Experts of a small language model.
Size: 14 layers, width 160, vocabulary 12533.
Experts: 240 ReGLU neurons an expert, a sigmoid router.
Training: a variant of SOAP for the experts, 480M tokens, 4906 steps.
Below are experts of layer 3 (counted from 0) of a mixture-of-experts language model. Rows are named router (the router's row for the expert), gate (a neuron's input weights, with its number), up (a neuron's input weights, with its number) and show model dimensions 0-159. Each number is 50 + 10 x the weight over its row's rms, rounded and kept within 0 to 99.
After each expert's rows: "comes after" lists some tokens at least twice as common just before its tokens as in all text. This comes from a sample of Wikipedia text that the model never trained on. Tokens count by the router's weight.

# expert 18
router:61 50 37 55 46 47 57 29 48 57 43 48 57 39 33 45 60 41 53 59 42 66 50 35 42 61 37 47 39 30 51 48 57 49 53 51 42 28 47 49 51 59 66 42 36 49 47 36 64 42 42 45 46 50 63 57 44 52 42 55 63 41 52 35 63 51 54 52 28 61 46 35 57 54 63 50 60 69 35 38 41 56 70 45 52 50 55 54 47 48 41 47 47 59 41 39 51 52 57 74 44 51 33 68 64 48 47 47 45 38 43 34 63 33 47 46 33 54 44 50 50 49 41 42 59 49 59 55 57 45 63 54 44 52 74 63 41 54 25 53 38 36 46 54 50 44 63 38 56 54 50 53 57 45 72 53 75 42 60 60
gate3:47 50 42 50 59 30 26 41 44 65 34 67 52 48 44 63 61 46 41 67 41 41 63 34 54 63 46 43 49 44 55 43 57 55 32 46 51 36 31 62 66 30 63 43 50 65 62 56 51 30 56 45 55 59 61 60 44 40 38 49 45 37 51 43 44 50 44 50 44 42 46 55 38 31 53 35 56 70 64 51 64 68 61 50 50 51 48 44 46 52 37 53 42 40 55 34 50 64 44 58 57 46 43 50 45 39 49 51 62 52 32 55 56 54 55 49 38 57 72 54 47 42 50 50 51 29 40 57 71 66 57 51 53 66 64 65 55 70 37 38 46 55 43 55 55 43 42 52 49 43 52 63 55 51 49 56 46 68 43 59
up3:58 55 41 39 47 53 64 47 57 30 66 35 42 49 55 38 43 74 53 50 59 61 46 66 39 42 53 56 61 55 45 42 46 52 65 72 49 72 55 49 48 73 29 39 62 54 63 49 30 54 43 57 53 38 47 46 49 79 71 53 56 45 53 56 52 45 54 59 62 60 43 39 55 50 46 45 52 58 62 39 44 48 37 32 61 48 44 53 46 52 63 44 49 68 51 56 41 42 61 54 41 51 33 44 65 56 41 46 52 51 50 54 58 48 47 61 48 42 51 46 49 49 42 62 40 45 73 51 44 45 25 31 65 52 46 46 55 45 52 60 46 48 48 64 36 38 28 41 53 61 50 43 52 50 36 38 34 33 52 48
comes after: "19", "20", "18", "17", "th", "16"

# expert 12
router:55 66 54 60 52 33 49 40 38 49 53 54 59 54 28 51 75 26 34 46 49 53 34 53 40 58 53 48 43 53 49 52 34 49 58 52 53 38 39 52 36 47 48 65 33 38 31 51 64 36 62 50 42 41 46 50 50 43 46 55 55 47 51 35 58 45 45 53 31 55 58 38 47 54 52 48 55 53 42 53 34 44 42 30 29 48 61 56 41 40 62 70 46 60 52 31 58 74 58 55 40 59 55 59 42 51 61 32 45 34 60 39 54 40 58 44 51 48 58 46 49 48 42 57 46 32 53 43 71 58 54 71 39 56 56 52 44 56 51 41 50 50 49 47 44 42 64 47 38 43 36 62 61 40 76 50 54 33 49 48
gate4:47 46 61 47 35 41 39 56 38 50 45 61 54 65 44 39 48 44 63 65 45 46 55 39 63 50 53 45 54 64 58 48 21 67 52 41 48 43 37 45 61 37 48 71 38 33 58 44 58 46 34 52 37 51 55 49 57 51 42 55 60 52 53 44 55 44 55 45 46 51 39 61 60 36 46 33 48 36 60 50 44 63 50 34 56 53 51 46 43 52 51 73 56 59 44 44 44 52 29 37 63 54 66 48 46 65 29 52 57 54 69 65 55 39 52 45 49 55 54 67 57 54 48 50 61 61 44 58 58 32 74 51 49 39 38 57 57 45 37 56 40 59 40 38 30 44 55 51 64 59 30 61 59 50 59 62 44 71 37 44
up4:62 50 61 58 45 51 44 36 34 48 49 40 58 62 36 40 44 58 39 64 49 49 52 60 48 42 36 60 62 55 53 38 36 43 61 35 48 54 56 50 65 39 59 51 46 61 47 64 49 32 62 66 52 53 51 49 54 27 56 61 61 63 53 53 44 47 48 56 61 47 54 52 54 61 41 49 49 51 57 66 57 53 42 23 60 44 39 63 39 51 59 57 45 44 53 57 47 26 36 60 58 44 32 43 58 50 49 36 65 44 42 55 45 59 55 38 40 64 30 34 60 59 52 61 53 42 61 29 63 64 45 44 55 71 39 33 34 45 47 62 68 46 50 49 43 42 55 48 62 58 38 66 38 48 29 50 48 56 53 59
comes after: " the", " a", " and", " con", "'s", " an"

# expert 39
router:44 56 43 51 56 49 65 39 23 60 41 52 64 49 49 47 59 35 64 58 47 45 46 39 39 52 47 28 39 51 34 52 51 45 37 52 58 60 59 43 49 48 65 50 37 41 45 45 73 43 19 53 47 48 61 50 32 47 46 51 52 45 61 55 69 29 43 34 49 62 59 48 40 47 42 48 47 53 49 38 40 55 59 43 44 52 68 71 48 44 49 48 53 60 55 39 64 50 48 44 28 54 53 43 56 40 57 47 39 33 65 53 48 40 49 50 59 64 36 65 64 50 39 70 44 55 53 68 64 38 55 43 41 57 48 60 40 43 57 44 49 47 48 51 23 55 50 50 56 43 61 76 55 46 49 62 48 59 45 44
gate2:68 46 44 54 62 52 61 53 60 56 36 52 43 49 20 42 63 49 56 62 36 44 37 71 47 44 40 42 72 29 50 57 39 30 41 72 38 35 46 47 71 59 48 59 46 61 52 43 54 51 40 57 40 54 59 55 42 52 59 49 40 50 51 51 53 73 56 45 49 62 33 49 54 42 60 38 48 51 46 48 39 47 45 51 40 38 51 51 49 51 55 41 55 63 47 55 46 52 68 53 54 43 68 53 37 58 38 40 42 34 51 55 58 40 45 32 54 41 58 41 60 66 60 45 43 36 49 36 47 49 40 61 45 57 43 52 57 39 57 53 48 58 49 67 56 48 61 47 28 40 59 55 55 45 52 52 40 59 67 80
up2:49 50 45 46 46 37 54 56 49 61 35 48 41 53 43 47 67 55 55 56 45 56 45 61 43 54 38 43 72 44 51 52 40 25 35 62 52 51 48 48 58 52 49 61 41 65 45 42 60 68 36 52 44 60 54 39 32 59 59 49 35 52 50 52 41 59 61 49 51 41 43 55 54 28 59 34 56 50 72 54 32 44 46 49 37 34 51 56 48 57 60 42 50 69 39 55 47 46 67 53 48 42 59 37 53 68 50 34 54 39 51 55 69 57 50 41 53 52 65 56 60 62 65 26 38 28 39 46 45 36 51 64 52 63 58 51 59 30 59 48 44 51 54 61 48 55 54 48 25 53 51 59 38 54 59 40 39 69 66 57
comes after: " Ch", " |", " ch", "-", "Ch", ":"

# expert 15
router:40 55 45 33 58 57 49 40 52 49 52 41 70 25 38 44 54 28 56 73 41 45 45 29 56 52 54 33 38 42 56 48 50 52 49 61 46 40 52 44 53 48 55 55 46 52 52 57 51 30 46 45 41 60 64 54 61 73 42 66 75 42 52 24 43 35 50 49 57 52 40 51 55 34 56 43 46 58 53 50 27 49 64 41 40 57 48 36 48 53 38 39 42 57 52 39 59 49 55 54 46 51 53 53 45 50 47 59 24 44 42 49 68 45 54 39 58 51 59 48 62 52 62 61 43 50 73 70 49 63 61 52 52 60 68 60 54 64 53 43 52 47 44 52 38 58 63 50 61 53 47 48 59 47 59 54 56 29 64 62
gate2:70 67 38 47 60 52 42 49 54 54 49 46 38 59 51 59 44 54 31 46 42 38 40 58 45 49 50 45 61 61 42 42 55 44 53 51 48 44 29 58 40 43 63 51 43 41 45 43 50 42 39 56 51 59 71 52 52 75 55 59 48 44 44 54 38 48 48 65 47 46 44 50 63 59 45 46 55 52 58 48 45 44 33 50 38 48 65 46 43 18 45 59 76 54 68 34 47 44 52 54 62 50 59 61 47 52 41 63 63 44 53 50 47 16 54 27 41 37 57 43 62 51 44 55 30 51 40 52 60 49 35 58 49 58 51 48 49 57 45 63 55 56 63 53 39 47 55 48 74 50 62 58 56 64 45 72 48 46 34 41
up2:35 41 70 56 34 46 57 54 54 56 55 52 62 35 33 33 52 43 63 55 52 67 63 41 53 45 46 46 41 36 57 41 52 48 45 55 56 52 60 37 52 34 42 67 54 68 36 54 54 46 55 41 69 56 50 58 58 60 51 39 79 51 56 45 71 57 55 55 37 33 61 50 58 31 57 37 59 42 45 74 40 44 60 51 44 41 38 62 56 57 53 46 39 59 32 61 52 48 65 42 58 47 55 51 54 61 59 46 39 54 53 43 51 60 38 38 53 53 56 53 47 45 53 49 49 45 54 53 44 41 70 63 53 44 27 48 48 57 59 60 31 54 34 52 59 49 45 35 41 48 42 60 52 35 46 24 56 44 55 39
comes after: ".", "°", "00", " .", "–", " ·"

# expert 25
router:63 45 46 64 74 45 54 54 37 48 31 55 54 55 47 48 48 35 62 55 51 52 50 40 60 41 53 46 28 51 56 58 41 45 55 72 53 52 44 54 52 62 61 65 26 53 57 44 53 38 46 42 42 56 58 44 49 52 47 62 73 29 55 44 39 38 53 49 45 43 62 29 59 51 54 54 51 52 23 49 41 41 67 46 53 40 54 44 42 53 47 41 54 45 42 43 38 48 56 50 15 46 50 52 58 33 49 45 48 55 43 39 61 41 50 48 36 53 61 46 37 51 47 53 59 55 55 60 50 44 62 68 38 50 63 45 50 46 46 47 40 38 59 37 41 38 87 44 52 40 33 57 45 39 58 47 51 52 60 53
gate2:71 33 52 44 54 39 28 50 53 42 70 63 50 37 50 33 52 49 41 47 60 42 65 59 62 39 64 37 56 48 49 46 38 47 53 39 34 55 61 56 44 61 69 78 35 59 41 74 48 38 31 46 41 56 65 62 52 34 74 62 65 55 59 49 44 43 54 58 40 54 63 64 52 40 52 29 42 41 66 45 55 41 41 49 55 42 54 54 45 62 36 49 62 39 54 58 62 50 62 61 39 46 50 54 53 61 48 59 39 34 39 45 67 34 49 53 56 57 43 41 36 59 57 48 60 42 40 51 36 50 44 42 49 46 60 61 48 41 48 56 59 47 48 53 41 49 50 61 42 56 49 43 49 47 57 35 33 54 50 49
up2:44 61 56 41 42 58 65 58 48 38 43 60 41 51 52 61 49 41 58 56 66 65 57 44 49 44 31 56 41 58 52 54 61 54 54 47 49 44 63 50 36 36 32 29 35 52 52 38 50 42 52 69 59 36 50 67 53 77 45 41 39 44 62 43 69 51 52 48 64 49 67 56 54 46 48 55 56 44 54 56 68 40 39 48 40 36 51 52 37 56 59 32 31 61 49 41 47 53 46 28 54 40 57 44 53 20 35 53 56 58 33 41 40 61 50 57 39 50 68 44 52 45 56 60 41 41 53 53 61 72 50 43 58 39 53 54 59 47 37 36 42 37 60 46 56 58 66 60 57 51 52 50 47 62 46 62 51 65 42 44
comes after: " was", " is", " were", " be", " been", " he"

# expert 19
router:44 51 48 48 52 49 73 24 47 61 49 45 59 51 56 53 59 48 39 47 34 46 49 26 46 49 44 47 24 54 42 66 45 37 62 58 37 36 48 54 47 57 53 58 56 59 44 52 57 40 47 46 37 52 59 43 48 46 38 61 46 54 46 41 65 40 52 56 55 48 52 28 33 43 47 52 52 43 41 52 49 54 56 40 37 56 57 60 51 52 46 51 53 53 59 37 49 52 48 48 18 39 41 50 56 59 34 61 38 49 56 39 57 47 66 41 36 62 56 57 59 49 33 47 61 41 60 62 53 33 60 49 46 64 52 62 53 51 51 37 57 55 53 50 54 58 88 68 46 52 45 53 40 27 67 55 76 48 50 49
gate2:61 31 48 63 35 62 47 39 65 34 35 37 48 58 45 52 55 46 36 56 39 45 56 57 37 60 37 50 44 69 45 51 40 53 53 46 70 56 43 52 84 46 59 57 51 49 49 46 37 60 32 60 46 54 54 60 33 35 42 59 43 48 45 60 49 33 74 53 46 63 49 42 62 42 46 29 51 52 57 49 50 63 61 43 60 51 39 36 52 50 59 62 27 32 60 58 50 46 28 43 60 52 41 43 53 49 34 63 56 51 49 32 52 50 65 50 32 50 49 53 43 43 56 45 63 53 58 52 56 58 49 62 63 71 49 54 45 59 39 39 49 40 34 57 53 58 50 55 52 47 58 39 52 66 47 41 54 60 60 54
up2:53 23 63 50 57 53 41 35 60 40 46 40 39 52 52 37 48 56 52 57 71 46 42 45 55 59 36 54 37 67 39 56 48 58 57 45 47 49 27 38 57 62 44 50 53 55 32 40 51 62 56 56 66 49 66 69 40 56 41 63 27 51 41 65 40 56 68 44 49 60 46 43 48 46 50 48 46 53 55 33 41 30 56 50 50 38 62 49 41 47 48 52 56 40 61 55 51 53 30 50 60 60 51 60 52 37 56 58 52 34 44 66 62 32 62 53 48 53 53 52 29 48 37 54 57 58 65 59 43 62 51 48 61 57 48 58 46 51 47 34 43 44 55 42 42 75 75 52 49 56 50 41 51 60 54 37 36 61 33 61
comes after: " ", " (", "10", " $", ":", "00"

# expert 34
router:35 46 54 60 47 62 48 48 47 44 57 65 41 70 50 46 59 39 57 56 39 46 65 47 59 48 43 35 35 49 39 56 57 51 62 46 42 45 40 50 39 48 66 41 26 44 40 55 50 47 39 49 62 62 51 40 42 43 29 53 50 39 61 46 44 44 64 49 56 51 62 60 60 42 37 63 56 46 41 59 45 51 64 54 37 61 49 61 55 60 45 63 61 65 77 55 44 53 45 51 48 42 32 64 61 57 52 57 36 30 54 35 57 52 57 50 43 47 53 52 47 36 47 49 48 41 54 47 68 46 65 37 58 59 55 53 37 56 56 12 48 50 65 50 41 36 72 59 60 64 42 67 39 46 53 51 60 50 37 42
gate2:51 36 59 51 43 41 37 67 49 40 58 33 51 50 56 56 43 31 48 62 55 39 53 41 48 49 44 45 43 70 47 44 47 54 60 77 65 40 45 44 32 28 28 44 44 44 44 46 47 46 43 55 44 44 53 60 53 59 59 54 32 43 58 53 49 45 49 62 65 43 42 27 56 74 36 59 32 60 39 50 53 53 51 50 43 60 64 57 59 60 57 40 53 51 44 34 48 56 52 66 40 56 53 53 67 39 62 61 31 44 52 50 53 66 50 51 61 35 60 49 50 33 46 56 51 54 36 49 68 53 61 55 67 48 48 52 50 38 41 71 59 46 50 47 49 41 79 55 49 40 53 50 47 47 47 43 63 44 67 40
up2:68 37 56 50 66 39 46 51 62 59 29 34 53 55 55 56 42 53 44 43 46 36 52 43 54 58 58 46 45 51 47 46 46 51 54 48 53 49 55 75 43 34 47 57 30 42 50 68 37 43 52 60 47 36 49 70 45 54 57 37 49 38 55 50 50 45 63 35 57 39 45 38 64 71 46 56 50 49 38 58 54 52 50 58 56 59 67 46 42 75 52 53 63 64 46 58 54 48 35 65 37 56 55 67 60 43 50 45 42 39 59 49 52 63 57 39 53 49 59 33 54 49 46 52 42 40 44 28 42 62 57 39 47 48 43 32 64 52 68 49 48 34 47 46 30 34 71 45 60 37 53 53 37 60 56 44 57 44 74 38
comes after: " (", " \"", " un", "-", " in", " for"

# expert 8
router:48 52 60 44 55 49 58 45 50 51 50 47 76 46 44 57 55 37 45 53 41 65 52 42 73 54 56 35 51 53 44 62 45 63 68 80 43 48 30 58 74 51 44 38 46 60 39 61 53 33 56 47 37 51 44 58 42 57 51 55 71 36 60 34 47 49 57 43 50 55 44 53 47 49 48 55 55 60 56 60 31 50 60 38 48 59 60 56 52 57 48 47 27 63 61 29 56 44 49 55 45 33 50 55 55 50 38 46 49 49 56 55 53 45 41 34 51 55 54 43 44 44 41 42 43 49 79 47 48 44 45 58 42 61 53 61 61 61 47 32 54 49 64 54 29 58 62 50 55 38 48 42 57 31 54 55 54 36 35 28
gate2:45 49 50 63 56 48 56 62 58 40 61 55 51 54 56 61 68 32 46 54 43 54 65 48 67 71 40 53 31 65 39 60 35 50 41 55 66 47 43 57 58 50 61 70 40 44 62 52 29 40 39 57 39 68 35 33 37 59 63 39 68 57 39 46 45 52 67 51 32 56 56 54 59 46 39 60 43 44 67 48 33 62 51 53 38 41 61 49 48 55 54 28 48 60 55 47 54 59 50 44 62 51 39 48 37 54 50 44 44 40 62 50 33 55 44 37 37 57 53 53 47 52 58 54 31 44 56 51 30 61 48 49 57 47 57 61 26 52 58 51 40 64 57 43 37 60 50 45 55 41 25 54 59 45 56 58 46 55 48 37
up2:49 40 67 73 41 50 36 35 75 72 47 43 46 43 45 33 56 59 57 55 53 60 48 60 44 57 71 51 53 38 63 28 52 48 48 51 42 51 36 42 52 56 44 46 54 54 40 49 48 33 60 46 49 52 43 60 51 41 32 48 61 59 43 62 54 51 46 59 40 42 50 62 61 47 59 59 62 55 52 58 54 31 39 44 49 54 23 51 54 61 56 43 36 43 32 59 21 36 57 55 48 38 64 51 42 43 41 52 54 67 44 49 39 33 30 61 56 35 58 62 46 42 52 42 51 46 55 62 54 51 36 52 51 56 36 57 59 48 49 48 52 41 50 65 49 80 52 60 59 61 49 42 49 52 52 40 63 60 57 52
comes after: " |", "1", " −", " MPC", ":", " +"

# expert 7
router:55 64 62 55 60 49 55 33 32 49 46 44 63 57 39 40 60 34 44 42 44 62 54 30 44 40 52 47 46 48 40 57 48 50 48 60 49 48 40 62 68 66 53 52 38 49 55 64 45 43 55 63 51 57 52 54 49 53 38 57 59 31 76 37 36 42 62 42 52 56 46 41 43 51 49 62 78 49 39 50 43 50 50 57 39 57 61 61 43 44 41 53 57 50 46 43 42 55 61 60 26 50 50 51 41 51 39 44 43 35 56 35 62 44 53 51 38 59 60 55 60 52 49 52 51 63 58 59 69 64 74 57 50 50 57 53 49 58 44 27 47 25 52 48 44 45 68 49 71 54 50 48 63 32 66 63 62 41 52 66
gate2:53 62 46 62 53 64 60 30 51 45 61 30 52 45 48 80 43 49 52 52 52 64 49 50 43 34 54 29 42 62 42 47 46 45 43 42 41 55 50 44 53 26 35 54 51 56 45 53 49 43 54 47 45 55 36 53 41 48 53 55 61 56 40 49 65 45 64 54 37 53 67 56 37 54 73 53 56 27 32 48 42 39 45 30 40 72 48 59 55 44 50 61 40 60 56 61 48 50 58 47 58 48 47 40 48 45 47 33 64 40 50 48 64 45 55 48 40 63 30 56 32 53 54 33 60 44 54 43 53 57 40 47 67 75 60 42 77 37 48 62 51 54 66 56 41 48 41 62 49 49 48 63 50 46 53 52 49 57 48 48
up2:68 56 57 63 51 52 37 59 65 53 59 40 18 37 41 60 44 54 49 53 58 43 65 58 37 63 42 59 41 47 59 54 53 46 53 38 45 65 57 71 61 42 46 65 37 35 45 48 44 50 55 34 62 49 43 38 37 53 56 55 50 54 66 29 54 57 58 30 49 44 48 42 45 41 45 60 58 55 64 64 55 63 69 41 45 41 39 55 44 28 61 41 56 55 72 49 55 49 58 70 46 50 33 49 40 43 40 50 45 39 55 46 49 37 48 57 55 56 44 48 48 40 48 69 51 49 61 57 52 49 52 33 46 28 39 60 55 38 71 47 32 57 49 40 59 45 51 64 39 48 43 52 49 43 49 56 35 55 59 62
comes after: " ", ",", " JPL", "–", " early", " known"

# expert 46
router:56 63 64 54 61 51 57 37 27 50 43 44 59 53 40 41 61 36 47 42 46 63 53 35 48 41 53 49 46 53 36 58 49 50 50 63 50 47 37 56 68 63 58 48 36 51 61 66 46 39 57 65 54 48 54 55 45 57 44 58 58 37 78 36 36 48 61 46 54 54 51 39 44 51 55 55 75 56 42 51 44 49 50 58 36 62 61 63 44 46 46 54 58 55 43 43 45 60 64 59 30 47 47 50 43 57 44 48 42 33 52 33 65 44 56 49 43 65 55 51 67 47 49 55 48 68 58 55 69 59 76 55 45 51 57 53 52 55 43 32 53 26 53 48 42 40 70 50 65 60 51 48 61 34 68 66 68 49 50 62
gate1:41 43 43 51 53 38 65 38 43 47 58 55 58 41 40 46 52 41 44 43 59 60 42 46 45 61 63 61 43 57 41 52 43 42 46 43 48 43 50 51 52 62 44 57 32 61 45 36 55 50 44 31 50 46 46 52 46 67 54 65 51 43 28 37 78 39 34 37 64 41 61 71 63 70 54 40 59 54 53 61 68 43 50 52 60 47 52 53 56 48 36 39 36 53 41 54 58 58 64 60 69 61 43 74 48 55 59 33 57 47 57 52 56 43 62 56 64 49 55 61 51 51 48 38 47 58 52 42 52 40 48 44 40 44 48 14 44 42 41 51 37 50 38 53 48 50 68 56 23 46 48 62 40 50 57 58 56 63 53 53
up1:61 61 29 34 48 52 47 46 40 53 38 60 56 62 34 42 38 56 47 52 42 40 56 44 41 73 45 50 53 61 56 47 55 50 54 57 41 45 38 63 47 42 65 53 47 44 57 46 53 51 61 54 47 48 58 65 47 45 58 53 72 69 68 35 39 50 61 48 43 59 39 20 61 64 52 43 49 50 35 54 50 64 35 49 48 63 43 60 55 47 41 43 58 68 43 52 49 67 38 36 58 38 58 46 58 55 57 60 53 60 32 48 48 43 46 63 40 39 53 50 44 48 61 28 43 39 41 39 51 54 47 47 36 56 36 44 65 58 17 56 52 58 59 47 64 50 45 38 61 69 55 41 37 42 63 56 56 56 63 51
comes after: ",", " in", " September", " December", " October", " November"

# expert 26
router:46 62 45 65 62 30 54 47 50 47 32 46 59 51 57 54 49 41 50 55 43 59 68 52 42 49 46 57 35 56 42 58 39 44 60 62 46 53 40 33 52 51 55 57 42 39 34 42 53 17 47 43 53 47 57 54 38 58 45 54 60 49 68 44 41 50 62 54 46 45 56 54 34 35 50 40 49 46 37 39 45 49 53 50 34 61 77 53 50 36 66 71 50 61 43 53 46 61 49 56 38 47 32 52 40 49 57 39 53 28 69 45 64 45 55 48 31 61 48 38 51 47 52 44 49 56 82 49 55 43 56 49 36 54 56 39 30 53 58 35 48 50 57 53 28 61 53 53 60 49 50 56 60 33 59 66 50 58 53 48
gate1:50 56 43 78 35 54 34 43 40 66 60 51 43 57 56 39 42 62 47 53 54 44 52 62 62 38 59 54 46 41 48 49 61 51 53 66 45 28 45 33 60 39 64 54 55 55 47 43 50 35 51 42 45 44 59 32 43 59 51 38 53 49 45 57 49 59 53 65 42 66 34 33 25 60 37 39 59 59 48 56 38 45 50 51 57 51 52 54 56 46 39 52 30 58 49 42 26 49 53 42 67 52 53 62 39 47 53 54 62 63 56 37 65 54 63 54 53 51 42 62 42 39 40 55 58 52 50 54 31 57 56 55 47 47 52 60 60 70 48 54 49 53 60 45 35 46 23 67 49 46 65 41 66 50 50 38 74 39 47 48
up1:57 66 49 57 63 38 43 42 53 56 49 44 52 44 49 50 34 53 46 52 42 36 49 56 59 36 65 58 54 58 38 63 60 50 67 62 54 33 39 52 30 47 48 76 46 58 41 29 35 48 51 38 49 54 46 44 32 47 34 64 59 52 51 51 32 59 51 56 47 67 53 58 42 58 55 56 54 56 50 38 40 47 41 55 55 60 53 48 67 33 51 47 48 34 45 65 49 56 54 57 65 36 47 55 45 45 64 41 49 49 51 40 53 52 63 46 18 61 45 51 48 42 59 59 43 34 37 64 34 53 61 48 49 55 50 70 56 58 53 51 50 57 57 31 35 52 50 59 57 33 48 55 41 30 54 47 57 74 44 75
comes after: " ", ")", "0", " —", "1", "\""

# expert 22
router:63 54 45 42 63 54 70 40 55 58 46 27 43 52 55 40 52 47 44 52 42 47 43 49 45 43 35 45 45 50 48 62 49 53 68 56 38 51 51 47 54 61 45 57 26 38 54 43 59 47 53 59 41 66 40 57 46 43 41 58 53 48 75 34 62 43 59 53 45 46 66 49 40 43 34 58 52 57 42 57 33 54 54 30 57 54 52 38 45 51 61 48 45 60 36 57 41 69 59 54 42 32 35 44 55 45 44 47 21 49 60 47 47 39 62 57 52 64 53 25 56 42 46 35 43 54 77 53 55 45 51 42 45 70 56 41 44 42 36 56 61 36 52 58 50 56 60 47 35 49 64 71 53 38 61 58 63 53 48 61
gate2:34 49 41 50 38 39 50 57 41 62 60 58 45 45 62 50 22 39 32 54 49 28 43 46 48 46 36 50 53 46 60 54 51 44 50 36 36 49 68 51 57 53 36 37 53 41 41 50 50 36 74 58 74 56 45 52 43 64 56 40 64 53 54 35 48 52 58 42 53 37 76 45 57 47 52 56 40 49 53 37 51 63 40 42 41 42 67 66 49 59 33 43 63 54 53 60 45 53 54 35 45 62 52 45 48 50 57 60 66 44 53 75 42 60 43 52 46 34 38 54 41 66 58 43 57 58 58 47 54 40 54 42 64 54 56 48 47 40 43 38 39 49 49 49 47 64 61 42 75 54 42 61 43 66 59 46 63 40 45 65
up2:61 62 49 35 44 35 63 43 50 38 41 50 55 47 45 67 43 69 54 40 38 51 48 43 51 47 49 57 41 51 54 43 46 62 45 52 40 38 37 50 50 61 62 47 40 44 43 33 38 54 41 55 61 48 32 53 45 50 46 70 49 42 40 51 41 56 28 60 52 67 48 49 34 45 43 37 39 29 57 61 47 49 57 63 55 45 66 59 62 62 51 55 60 58 60 40 61 42 46 69 47 54 65 65 42 53 53 51 43 59 37 61 24 59 33 48 58 49 55 36 53 49 49 42 60 41 54 43 76 66 39 59 50 62 62 55 62 29 53 53 50 42 67 68 54 41 57 48 62 36 49 43 62 58 47 35 46 34 63 52
comes after: " K", " Z", " Y", " J", " S", " M"

# expert 17
router:51 53 42 42 74 42 55 39 47 41 39 46 50 65 60 27 38 42 59 51 48 44 46 54 45 38 57 58 31 52 47 60 44 53 60 52 41 57 50 51 40 56 58 76 43 54 46 32 50 32 49 55 56 41 44 41 45 37 46 53 58 53 68 49 60 47 65 52 43 35 65 56 52 46 52 49 58 65 46 43 54 38 42 50 52 47 71 56 43 31 57 48 51 41 53 60 39 69 58 47 34 48 37 52 40 50 54 49 28 44 71 42 52 46 60 39 42 60 57 52 56 46 47 53 66 42 62 49 85 41 68 49 39 56 48 52 54 35 51 35 41 49 53 43 53 58 64 68 54 43 49 58 61 44 64 66 75 51 58 56
gate2:41 37 53 69 47 53 54 45 37 58 51 57 59 44 59 36 22 43 54 51 45 46 42 68 57 43 44 48 51 59 54 52 55 37 56 46 39 54 85 37 59 57 39 67 45 43 39 51 42 42 44 51 47 46 44 59 63 58 44 50 53 52 54 48 33 54 51 67 34 61 53 70 43 51 41 64 50 55 57 45 50 61 44 36 51 61 44 43 35 49 49 49 46 48 76 25 46 67 64 36 49 44 43 46 53 54 55 52 55 48 45 73 59 58 62 56 52 55 36 51 39 49 45 58 41 56 43 58 39 25 41 44 33 61 43 57 62 38 47 52 45 40 52 49 36 36 44 56 50 69 61 62 40 62 52 50 66 41 52 60
up2:57 39 63 57 65 52 53 54 57 66 51 45 51 56 44 53 42 48 69 56 43 41 53 55 49 50 44 50 44 60 47 46 29 28 64 49 56 52 66 30 52 39 49 48 43 47 43 56 53 42 57 45 61 56 50 45 61 65 51 74 52 66 55 43 37 72 48 38 39 40 53 71 46 41 64 67 47 39 35 53 56 41 56 54 46 47 52 41 37 43 47 54 42 51 71 55 61 49 63 46 64 64 66 49 53 75 57 43 23 52 36 42 66 44 49 54 39 42 36 57 54 55 48 37 52 39 42 54 47 28 61 42 45 48 26 60 50 34 70 50 29 51 46 43 50 49 34 60 45 47 47 40 57 56 45 48 56 48 53 51
comes after: " |", "|", ":", "-", ";", " /"

# expert 0
router:57 42 50 42 54 48 50 45 57 72 48 41 49 48 52 40 77 44 57 43 42 62 53 50 45 40 49 37 50 36 38 60 41 52 47 53 60 46 60 45 45 43 53 29 35 50 33 64 52 41 48 45 56 38 57 54 35 47 45 51 55 49 55 18 50 30 68 38 48 57 46 66 47 38 36 53 70 53 42 43 53 62 61 47 38 41 47 52 48 45 51 57 48 63 54 47 54 47 38 44 32 51 44 40 28 49 32 45 42 55 64 41 60 50 66 45 38 55 42 50 40 36 35 67 60 62 54 51 58 49 64 62 31 52 51 50 53 46 60 43 34 35 53 47 46 47 84 63 58 62 48 57 43 60 57 65 51 44 59 48
gate1:52 45 57 47 37 56 74 45 74 56 61 35 54 48 36 63 76 46 42 33 51 45 48 42 35 55 51 57 50 69 40 47 31 40 60 50 48 26 45 63 53 67 41 56 72 61 55 50 50 42 48 49 60 42 43 40 58 42 58 62 31 47 56 27 51 41 45 48 33 43 47 53 53 47 52 53 54 46 63 71 45 59 44 49 52 55 35 51 62 42 67 59 49 38 66 42 47 53 54 48 56 50 62 41 56 42 62 57 36 54 45 52 39 53 52 66 40 41 46 53 50 41 36 44 45 43 44 41 43 57 51 48 67 56 44 33 61 35 44 42 41 54 51 58 62 47 57 62 42 64 34 34 67 43 65 69 59 45 52 52
up1:28 60 50 39 57 50 51 54 26 43 53 49 47 58 65 46 34 47 53 68 49 51 40 54 57 48 53 41 60 33 51 42 54 60 45 34 51 82 42 38 41 44 53 48 29 32 36 51 52 54 49 56 62 68 70 65 50 66 54 39 65 44 40 60 41 67 62 47 55 52 54 39 47 53 67 42 55 42 42 42 35 31 40 66 54 44 66 53 36 64 53 53 42 60 34 54 48 54 53 42 52 51 46 53 48 52 29 46 65 50 57 52 46 52 55 41 51 47 61 53 57 60 66 49 49 68 45 49 50 50 52 48 45 49 60 67 50 45 54 47 59 42 41 41 33 57 46 50 69 53 53 62 19 60 53 35 45 46 40 48
comes after: " to", " would", " did", " can", " could", " not"